{
  "n_layer": 14,
  "n_experts": 48,
  "d_expert": 128,
  "router_logit_norm": 1.0,
  "vocab_size": 8192,
  "norm": "rmsnorm",
  "batch_tokens": 65536,
  "seq_len": 1024,
  "train_tokens": 371600000
}
Below are experts of layer 8 (counted from 0) of a mixture-of-experts language model. Rows are named gate (a neuron's input weights, with its number), up (a neuron's input weights, with its number), down (a neuron's output weights, with its number) and show model dimensions 0-191. Each number is 128 + 32 x the weight over its row's rms, rounded and kept within 0 to 255.
Before each expert's rows: "comes before" lists some tokens at least twice as common just after its tokens as in all text; "raises" lists some tokens whose logits its average output raises strongly, later layers aside. This comes from a sample of Wikipedia text that the model never trained on. Tokens count by the router's weight.

# expert 29
comes before: "\n", "|", "==", " The", "-", "The"
raises: "\n", " the", " ", " |", " (", " and"
gate0 [151 210  83 122  91 134 130 129 156 215 131 189 139 126 125 160 125 100 178 100 145 120 110 134 139 117 105 125  70 137 135 172 131 170 120 199 112 109  90 127 167 121 149 125 155 135 130 183  88 150 166 134 143 143 119 127  85 133 181  89 130 145 122  96 161 118  58 155 158 134 166 138 122 160 111 157  71  89 150 137 152 126 167 153 161  85 111 108  75 128 142 154 193 123 165 141 135 132  96  90 109 140 105 106  74 124 152 109 121  72 108 152 170 121 168 116 116 107 159 142  59 135 117 126 178 119 131 109 127 111  94  71 134 136  95 165 182  67 169 172 140  95  44 190  66  94  86 143 167 150 148 188  76 141 110 172 159 112 142 130  86 100 111 153 109 149 161 119 104 112 165 120 145  96 159 116 144 130 176 145  91 197 115  83 167  96 160 140 121 135  82 160]
up0 [ 65 127 114  97 133 102 117 134 185 138  89 144 150  75 125 205 113 145 130 109 164 109  72 140 221 149 126 110  98 174  85 168 162  98 134 132  83 102 143 129 120 150 130 138 147  83 144 163 138 108  77 125 160  93  88 137 141 127 150 154 138 146  74 212 178 148 108 149 162 150 153 181 104 101 127 138 144 163 131 116 119 111 107 196 143 160 141 126 164 101 144  61 102  81 153 150 118  93  74  85 188 120 158 147 126 108 206 172 116 124 158 100 139 187 128 144 156  94 150 160  96 191 128 125 145 113 192 127 128  86 131  91 153  78 156 161  95 127 147 132 163 103 107 125 127 151 114 122 141 129 130 152  73  95 196 144 127 115 131  53 152 131 176 145 161 166 170 113  71 109 146 194 140  85 105 128  72 158 140 134 138 158 113 116  81 105 147 139 115 170 130 163]
down0 [117 158 137 180 160 176 186  89  96 117 134 149  69 129  85 136 138 127 159  92 180 135 147 121 123 131 136 126 155  76  45 113  72 169 114 135  73 136  99 100 112 158 139 184 113 130 151 135 144 158 116 177 103 143 104 145 152 109 121 136 109 137  90 117 137  99 120 169 190 122 118 112 106 179 116  81  93 126 111 192 174 175 154 106 162 140 107 145 139 154 209 166 143  84  78 105 116 123 108 196 119  95 144 169 115  86 104  98 129 160 115 133 159 144 122 137  82  86 135 142 124 163 213 159 132 105 139 166 148  72 169 117 121 108 133 121  94  76 102 119 128  85 100 136 126 102 127 101 132 137 174  99 140 134 108 102  96 124 137  55  97  90 116 141 154 146 159 230 131 167 107  96 135 120 130 107 150 144  96  86 111 158 148  64 194  89  75 106 182 171 146 160]
gate1 [168 133 103  85 126 132 106 130 137  92 123 151 152  71  93 112 124 158 136 172 167 165  87 134 151 111  90 137 104 120 131 135 154  68 162 105 170 146 158 119 114  99 134 202 141 123  84 171 127 151 152 115 110  58 155 116 125 159 165  91 163 138 118 158 103 119  96 115 133 147 134 129 112  83 104 156 127  60 150 161 130  48 102 184 116  55 113  69 114  88  93 175 100 131 165 129 156 147 137 226  92 128 129 144 126 166 111  93 123 107 132 103 162 184 151 149 124  85 142 125  73  69 149 115 107  91  68 127  97 156 123  78 232 125 136 163 151 114 118 180 117 119 145 122 191 168 116 137 162 164 129 120  86  99 106 146 123 109 155 187 173 174  95 122 130 144 153 181 135 179  97 147 100 103 128  83 148  88 112 135  98 135  87  97 143 142  92 189 111  92 115 115]
up1 [ 99 127 102  93 149 164  61  93  69 180 114 130 128 123 142 136 186 100 124 161 131 154 114 151 184  88 151 125 133 200 110 153  79 152 103 125 101 135 145 123 133 107  99 155  87  96 109 111 113 142 100  64 115 104 163  83 174 118 133  96 149 117 126 133 184 128  24 137 106 128 145 109  28 144 124 147 113 155 120 105 154 127 137  71 122  89 169 132 110 128  93 120 105 154 165  96 138 168 105  91  82  91 137 114 140 170 133 110 189 184  93 127 147 151 160 148 108 173 128  90 145 101 102 152 117  77  79 219 111 128 146 133 103 104 159  93 133  91 149 138 160 136 202 118 168  81 133 108  99 144  76 108 128 134 109 114 111 112 142  70 145 125 101 160 130 113 121 136 106 123  83 209 108  55 186 106 139 147 130 179 130 104 144 109  97  89 121 152 118 115 181  88]
down1 [134 139 175 118 136 135 129 133 111 175 116  87  30 137 151 170  70 104 102 137 119  88 119 127 142 153 211 148 137 160 143 165 100 101  97 154 158 134 129 130 138 117 114 170 124  86 138 143 149 111 147 147 151 125 125 155 126 142 152 175 127 213  91 142 132 194 185  94  80 163  80 107 116 123  86 161 129 136  94 132 203 168 148  90 152 108 158 136  65 137 114 101 112 150  70  73 115 124 101 157 125 135 113 118 163  94 120 153 121 109  91 148 195 187  74  91 100 163 106 116 180 140 114  96 152 137  54 187 162 120  96 128 175  79 180 100  97 115 140 141 161 173 133  44  79 156 153 121 142 130 110 126  95 119 147 142  75  99 127 159 120 101 122  92 129 132  48  93  82 145 148  78  67 110  99 100 125 164 133 171 132 120 108 138 116 138 159 113 127 136 144 119]
gate2 [177  80 142  75  83 114 181 178 166  95 174 151 135 154 116 131 157  87 114 142 158 143 139 158 117 180 180 183 134 142 113 139 105 138 155 189  97  89 146 126 147 105 135 135 119  72 103 122 134  71 189 139 135 157 117 150  69 162  85 126 153  99 120 141 154 148  66 135  82 112 126 154  98 129 114 144 106 132 142 123 133 137 106 120 173 151 175 133 110 108  93  86 178 176 103 168 125 126 178 119 138 115 126  77 120 110 141 110 109 132 153 120 195  24 158  98 150 160 142 152 116 101  70 145 122 164 147 113 153 154 126 119 103 177 105 103 182 158 157 121 132 127 102  68 158  53 113 142 114 136  95 115 102 198 107  68  88 160 172  96 151 125 106 118 147 168 101 121 158 129  95 205  75 167 122 177 130 199 160 126 154 115 153  85 150 118 146 189 141 149 127 145]
up2 [108  60 149 115 196 100 103  84 105 144 105  59 173 109 167  96 143 130  99 116 137 159 141 161 196 126 146  82 108 139 208 132 101 115 136 143 154 106 127 170 113  94  89  93 119 134 151 147 148 150  80 103 116 171  50 118 169 104 135 125 112 148 152 170 164 122 201 141 156 161 159 140 125 162 123 146 159 115 131 115 127 142 131 176  70 130 189 106 118 167 130 183 176 133 168 106 122 129 177  79  70  36 157 166 122 160 123  96 115 118 149  99 116  92  96 157  35 122 124 103 126 154 116 132 159 104 130 125  92  95 146 163 223 186 135  96 126 106 121 142 144 129 174 143 129 117 154 126 134 117 162 142 108 143 117  61 100  98  96 102 134 178 120 170 150 116 137 154 108 122 106 137 115  67 130  74 141 177  99 143  92 122 193 106 110 121 116 107 106 140 133 175]
down2 [171 120  69  94 156 158 109 154 133 124  91 120 255 138  94 147 154 172 121  89 183 182 162 101 145 175 143 132 132 123 170 135 123 163 102 167 114 128  75 114  92 117 145 107 122 107 121  88  52 142 155 157 107 161  77 141 140 134 167 131 145 186 129 135 111 128  96 101 125 140 110 114 169 126  74 185 120 139 103 147 107  67 132  85  86 130 102 114 132 113 106 139 147 110 155  76 116 117 104 109  86 139  56 145  97 155  87 115 105 152  79 134  56 108 174 201 110 113 117 104 147 153 113 124  92 161 162 121 119 117 177 174 128 134 116 128  74 131 148 170 145 120 128 156  93 139 131 118  76 127  67 105 153 119 168 117 156 126 138  88 185 184 153 102 187 139  75 195 133  82 152 142 162  96 140 122 109 173 136 163 147 134 127 125 131 101 109 147 117 101 143 190]

# expert 21
comes before: "\n", "9", "8", "4", "5", "7"
raises: "ational", "al", "s"
gate0 [ 81 139 132 110 158 132 113 108  88 139 158 132 172  98  79 120  97  57  64 147 143 101  94 112 129 124 179  74 142 111  67 108 133 164 148 101 176  64 119  98 154 147 123 105 162 146  63 165  73 165  95 123 150  71 141 146  89 113 162 147 141 171  97  97 141 122 109 108 153  76  83  91 137 125 174 152 159 160 159 178  57 122 159 142 136 109 154 109 131 184 134  87 183  75 121 151 115  71 144 132 120 146  97 162 114 147 136 122 132 153 169  97  88 123 147 127 113 114 163 163 140  92 136 113 201 154 121 181 113  84  84 110 159  97  94 161  79 166 167 157 183 168 121 147 191 181 184 122 105 241 158 149 133 144 100 143 128 149 139 151  94  99  99 110 203 155 122 140 128 108 145 122 106 126 122 107 150  98 101 148 116 136 179 127 125  99 116 116 157 119 112 121]
up0 [ 84 103 210 109 102 124  94 172 166 181 123 146 141 138 117 160 139 147 172 162 120 113 143 124  98 172 118  73 129 178 129 156 114 135  82 156 134 177 132 183  77 167 122 129  98  61 125 112 158  87 130 105 109 115 128  92  96 140 140 138 100 114 135  63 112 106 137  83  80 120 158 156  53 109 147 156 144  98 147 144 153 130  99 163 171 152 158 194 115 105  84 119 130  95 129 159  79  76 165 100 122 109 113 163 132 127 113 122 121 112 115 104 115 131  77 102 131 146 109 101 131 137 122  89 154  55 122 110 167 104 114 116 144 139  96  74 139 131 119  59 188 189 153 142 123 103 166 100 172 113 179 168  71 162 109  85  82 132 127 136 153 154 149  93 139  90  99 107 214  97 158 188  54 149 155 100 157  88  95 107 100 108 170  67  97  98 147 129 116  83 150 113]
down0 [120 150  87 155 122 130 115 189  92 137 121 135 109  83 141 138  79  98 153 145 124 170 131  97 165 149 127 156  79  82 135 115 102  79 123 157 104  91 114 155 117 156 140 103 158 109 112 145 135 183 141 137 107 197 143 149  90 141  58 116 159 174 140 125 132 116 145 125 113 152 121 104 108 123  94 160 156 207 220  99 110 116 122 185  87 146  95 165 177  82 126  89 130  93 138  95 136 160 114 121 138 126  91 161 135  99 127 108 166 142 120 100 153 191  83 177 130 139 175 156 159 163 114 124 142  83 130 152 144  85 117 167 179 135 131  44 119 144  93 110 156 178  85  85  84 163 146  89  85  87 128 127 137 112 133 133 169  73 102 165 186 165  87 123 169 186 101 148  96 152 118 140  62 141  75 157 138 144 170 135 188  96 154 114 181 103 155 121 136 101  53 118]
gate1 [ 91  83 108 163 125 102 149 190 202 134 119 140 193 141 198 115  95 127 130 189 127 119 149 154 101 124 112  65 192 126 131  81 134 115 119 148 112 105 209 113 176 163 110 138 143 125 125 120  93 179  86 124 162  84 130 149 115 162 134 123 125  76 162 101 129  67  91 160 148 152 140 103  59 129 123 159 121 182  83 157  73 146 148 131 140 163 111 131 104 167 155 208 112 135 152 153 142  87 112 144  62 158  86 144 112 104 177 155 152  66 130  89 166 154 138 144 101 117 129  99 154 119 110 165 135 132 189 108 146 153 148  76 110 168 181 122  48 176  98 103 135 141 150 140 115 119 110 201 144 145 161  93 125 100 117 103 172  95 119 163 132  87 146 184 147 101 138 182 116 109 106 142 171  98 161 118 152  94 117 145 133 180 130 142 166 107 134 118 141 181 141  89]
up1 [129 186 159  94 112 104 166 131 104 116 111  91 124 178 170  98  66 190 154  57 173 125 197 109 106  81  85 119 173 147 160 108 142 154 143 130 149 183 102 134 132  58 141 174  97 101 109 126 132  82 142 131 123  94  62 176 130 117 138 148 101 141 137 100 165 175 110 112 129 119 129  95 147 131 151 137  78 117 125 203 149 127 172 116 173  58 126 104 152 163 125 151 101  50 153 101 127 159  90 123 114 122 115  51 121 105 136 137  84 113 116  92  76  88 160 119  32 168 121 133 117 116 129 103  80 136  82 129 136 192 110 128 109  94  70 129 196 163 145 138 114 123 127 149 142 158 132 168 168 143 159 127 169 120  86 105  72 134 180  94 113 137  64 124 144 121 154 138 135 125 120 120 191 122 124 148 124 129 158 113 121 135 200 126 171 103 107 114 165 151 156 121]
down1 [148 121 136  99 154 142 117 173 125 117  69 182 104 157 141 104 105 143 139 108 101 122 181 165  86  74 103 121 111 138 168 161 109 120 135 129 177 151  81  68 128  95 153  73  92 105 120 113  89 184 126  89  60 157 140 149 164 132 108 105 147 159 142  79 156 106 150 105  98 126 144 170 162 153 135 114  98 171 130 115 121 102 160 128 168 118  76 164 130 220 115 160 131 131 134 114 101 140 100 188 161 124 155 148  73 171  98 127 141  95 110 123 139 189 115 134 136 108  88 104 147  88 148 144 137 180 133 133  98  98 129 118 139  62 159 197 150 119 245 114 177 172 169  92 104 173 127 108 146 134 145 100 101  45 125 114 145 119 111 144 133 147 183 153 113  91 115 162 106 107 126 118 136 170  97 107  93 180 178 106 184 120 198 162 129 171 182 127 140 144 109 139]
gate2 [114 129 106 126 142 148 103 136 116 191 130 124 182 121 164  82 103 129 163  84  90 136  87  65 135 183 158 104 115 154 172 110  87 137 121 106 110  98 132 156 125 143 140 131 157 149 121 141  95 118 107 157 204  81 189 137 117 147 229 132  61 211  85 149 174 167 126 115 138  82 157 119  81 102 146 126  95  99 123 131 148 109 124 128 153 148 145 138 133 102  96  73 130  80 189 167 112 143  99 117 181 121 133 143 127 165 178 138 150 143 147  47 121 148 111  99  98  75 170  92  76 137 115 123 158 136  98 109 133  78 138 157 100 155 130 100  65 117 143 132 116 110 120 171 146  63 145 132  90 176  86 140 103 148 132 124 138  75 117 150 143  84 107 160 118 109 107 136  88 123 147 182 133 116 158 148 171 107 107 133 195 110 100 151  48 177 111 122  98 187 145  72]
up2 [139  78 111 166 142 116 109 148 127 147  97 173 135 180 142 122 171  66  86 131 122 123 101  90 109 177 104 110 102 150 145 137 149 104 117 119 148 127 164 143 117 131 137 132 131 163 134 132  75 123 100 146 184 124 119 124 137 101 157 122 120 154 179 126 154  73 113 178 119  75 132 127 107 111 130 119 110 105  83 184  66 129 171 161 162 195  88 140 166 158 127  86 102 103 104 151 103 141 105 186 186  68  96 140 152  98 110 135 158 152 144  93 158 183 155 113  77 138 159 154  94 172  82  67 133  71 174 209  83 101 108 125 149 115 111 119 175 101 179 127 107 144 106 170 148 151 152 153 148 209 117 185 110 101  98 127 155 142 149 129 118 101 117 150 118  95  60 142 112 117  83 120  70 114 141 196 125  65 145 241 116 125 135 165 134 113 120 108 158  88 124 136]
down2 [ 96 140 122 166 135 149 114 167  50 187 146 150 164 145 124 191 143 101 126 161 130 104 198  92 146  96 148  92 141 100  90  95  99 125 113 150 139 113 113  76 152 106 142  57 121 161 146 122 155  90 102 134 126  90 116  73 191 110 120  82 142 129 130 148 107 132 148 130  85 175  83 138  78 119  61 126 110 154 157 133 156  78 147 125 155 190  84 117 114 138 131 119 183 159 167 137 152 193 152 119 133 145  89 147 138 107 156 132 128 136 128 113 181  88 152 203 163 103 167 136 107 119 154  97  91 146 126 123 154 163 116 100  70 131 123  83  91 161  80 110 129 119 150 133 168 154  89  63 162  68 113  78 148  76 139 183 164 121 121 123 131  45 141  90 126 177 141 122 169 109 148 155  77  93  67  51 141 125 152 145 125 148 131 168 151  92 111 120 134 129 112 182]

# expert 3
comes before: "0", " the", "1", "2", " The", "9"
raises: " the", " ", " a", "\n", " |"
gate0 [174 127 148 148 130 150 127  97 103 166 147  46 142 178 183 133  58  85 135 144 127  87 106 178 159 104 119  75 123  93 191 127 121 146 139 112 132 100 101 151 106 147 109 146  56 127  75 133 139  97  88 152 171 134 175 152  82 138 156 207 129 115 131 188 113 127  56 105 133 181 130 135 108 136 164 140 154 180 107 137 134 140 166 119 179 152 127 124 139 108 145 143 137 180  45 163 150 126 169 102  86 161 131 110 113 181 171 215 154 116 132 143 124 136 101 112 159 101  84 116 113 142 123 121 133  98 164 233 162  71 163 111 135 121 121 142 143 168 153 154  82 223 142  80 107 141 183 101 122 129 168 140 121 145 152 147 136 121 139 151  79 116 151 158  94 131  86 123 115 142 124 193  83 132 137 145 172  97 127  98 131 124 150 155 107 110 103 112 134 103  99 140]
up0 [ 93  86 112 102  51  82 137 117 131 120 109 121 155  89  98 170 124 154 133 118 187 122  73  49 187 137 198 101 139 128  95 104 157 175 137 140 136  99 151 149 123 123 152 102  69 138 157  77 137 149 104 132 147 122 162  92 149 130 115 126 102 114 167  45 109 117  73 126 166  99 102 113 175 177  79 123 109 116 169 183 170 179 175 144 123 170 139 137 210 107 169  81 172 115 183 123 134 113 150 115 151 109 107 135 160  85 151 139 110 112 140  78 163  57 149 115 126 134 135 108 144 185 112 128  76 102 163 186 135 156 173 154 166 107 169 109  64 168 161 143 132 123  66 135  96  95 132 110 149 100  49 143  82 135 104 111 104 170  69 101 137 115 139 114 126 128 146 103 113 115 132 130 141 126 136 139 150 132 165 134 122 148 143 100 127  49  90 133 106 163 109  87]
down0 [ 64 110 104 131  93  87 161 137 122 114 106 124 208  65 154 125  87 125 214 148  78 127 135 104 194 135  43 133  85 145  84 146 168 138  79 155  91 145 119 131 210 146 248 130 122 140 145 133 100 111 121 121 120 127 141 142 120 119 138 111  57 120 117  77 194 121  72 110 109  89 136 109 167 125  99 192 131 125 110 120 154 152 159 136  84 164 143 118 126 155 158 166  98 192  96 112 132 117 125 132 135 142  89 106 192 150  98 141 153 102 152 112 139 127 135 129 153 148 118  87 126 144 134  64 162 143 162 163 123  60  85 157 115 161  92  98 122 132 144 150 120 154 136 117 138 158 157 167 160 131 144 101  79  65 153 165 168 178 136 106 105 170  98  92  98 109 108 116 131  95  81 101 135 132 168  92 125  86 160 129 144 153 111  90 162  72 120 149 117 144 146 142]
gate1 [134 191  78 137 129 142 141  53 119 147  86 175 150 102 110  85 115  79 124 137 143 157 132 102 170 192 112 108 160 139 137 148 197 145 108 128  81 123 118 142  99  42 130 166 106 123 171 146 169 112 181 137 121 105 107 125 158  82  82  80 125 124  81  97 144 164 133 160 110  83 156 138 121 159 101 129 115 121  84 182 158 168 144 144 168 188  88 115 105 130 133 132 147 123 152 108 157  93 131 110 115 166 110 145 168 123 195 173 126 158 128 144 173 138 139 142 121 147 152 148 123 108 141 155 119 139 142 115 151 116 144 132 135 122  62 217 187 111 129  99  80 138 162 119 100 157 147 193 100 100 122 108 156 104 113 225 149 101 130 132  80 166  34 136 114 139 148  87 179 119 135 157 116 121 130  77  89 130 158 181 108 108 154 202 149 131 135 205 111 137 105 126]
up1 [103  86 149 164 142 145 101 191 129 152 180 121 120 123 180 113 198 146  81 142 150 129 164  89 109 141 107 124 193 101 106 161 122 152 119 134 169 118 128 141 156 126 147 138 137 105 169 162  82 139 122 105 113  98 130  99 109 177 146 117 138 146 145  95 136 154 197 121 116 115 207 136 118 154 126 100 131  79 120 111 107 115 166 123  71 128  31 160  90 126 146 119  92  68 157 126 138 128  18 127 142 137 130 160 108 206 120 175 150 138 173 172 151 181 107 104 162 134  99 142 128 103 153 116 155 146 127 123 112 101  98 176  90 178  91 155 132  66 103 151 124  47 118 178 205 171 123 115 176 114 171 105 169 145 139 183 146 134 134  74  94 151 148 172 107 126  88 112 113 112 155 151 138 162  89 105 115 151  96 123 116 148 118 152 120 156 102 131 116 164 205 160]
down1 [146 123 111 127 155 159 128 113 124 178 102 162 139 139 180 125 176 101 125 105 135 160  99 153 201 128 149 167  73 144 131 120 132 124 117  54 191 102 165 157  71 152  99 169 108 107 121 165  99 113 163 142 146 131 131  91 190 113  87 101 187 121 151 152 136 137  82 115 142  72 102  86  48  69  70  90  75 132  58 164  93  95  94 153  90  95 126 154 149 183  85 118 156 109 176 129  97 122 115 116 132 120 140 150 150  94 121  99 129 157 104 151  72 156 148 185 153 123  65 128 120 118 137 149 113 110 174 162 106 151 115  84 131 125 110 152  90 121 139 141 100  99 138 180 135 102 139 149 144 105 134 149 144 158 143 107 133 147 134 195 142  94 137 215  73 162 118 171 100 166 121 101 165 103 132 127 195 111 100 114 154 126 130 179 113 140  29 114 128  86 132 164]
gate2 [132 131 128 126 135 101 132 101 115  98  36 131 159 109 130 126 138 179 173 140 166 100  98 118 126 145 148 148 128 124 141 139 103 133 110 147 100 104 106 147 137 157 124 149 130 129 157 111 177  93 103 176 115 142 132 184  66 116 153 117 155 148  65 132 105 171 142 125  93 126  98  96 139  93 114 110  96 138 110  95 158 155 130 102 116 114 111 141 199 135  75 184 122 169 148 134 139  66  27 151 120 106 156 160 112 135  64 105  70 135  59 109 136 132 133 126 116  83 165 145 113 135  87 117 125 175 101  81 118 105 147  90 161 101 119  78  89 178 110 196  94 175 141 120 118 139 162 116 138 148 105 100  75 114  75  67 166 198 113  94 123 133 157  86 150  71  75 170 146  47 103 140 102 154  73 155 185 145 155 110 119 141  50 109 120  90 126 123 180 107 151 110]
up2 [171 195  91 168 125  87 146 137 189  94 133  82 152 116 136 122 126 133 109 164 143  78  40 146 136  79 184 170 116 147 130 164  44 139 145 114  66  88  82 131 159 145  74 134  76  97 117 182 166  93  86 142 172 175 150 151 121  80 123 117 152  94  91 148 102 179 119 134 150 105 104  99 152 143 126 150 124  98  95 140 102 172  89  94 124 159 101 151 159 167 125 131 113 106 128 103 161 134  54 124 172 140 144 156 100 149 106  98 150 191 118 133 152 121 139  68 109 127 135 140  65 132 118 112  94 175 134 139 124 134  99 155 119 117  33 139  95 142 126  93 157 162 107 109 126 152 130  67 163 185  95 124  96 164 154 130 131  99 139 134 116  98 146  91  76  96  89 125 106  50  74  89 120 172 125 175 170 166 125  91 116 112  77 118 129 128 144 152 155 120  99 126]
down2 [164 108 126 123 180  86 111 114 218 176 153 162  83 145 153 146 125 102 107 140 124  98 147 146 128 103 176 150  77 165 119  99 131 114 131  89 153 100 178 128 100 139 147 141 183 179 139 163 165 130 106 213 127 129 113 105 121 110 105 214 138 153 141 128 180 138  97 119 156 151 119 119  91  45 129 122 103 161 204 100 161 111 102 207 143 104 104  88 155 122 164 154 160 135  84 151 157 142 140 166  89 124 125 161 118 132 127 163 141 121 133 104  88 170 118 147 106 107  56  90 149 138  95  99 204 168 131 128  93 105 147 169 149  96  92 158 179  95 150 175 136  62 116 148 106 125 124 113 106  94 110 198 160 141 156 122 121  87 114 197 138 157  98 150 130 160 150 117 118 132 152  79 114 135 111 113 118 137  94 154  60 105  88 159 193 110 157 163 106 147 173 126]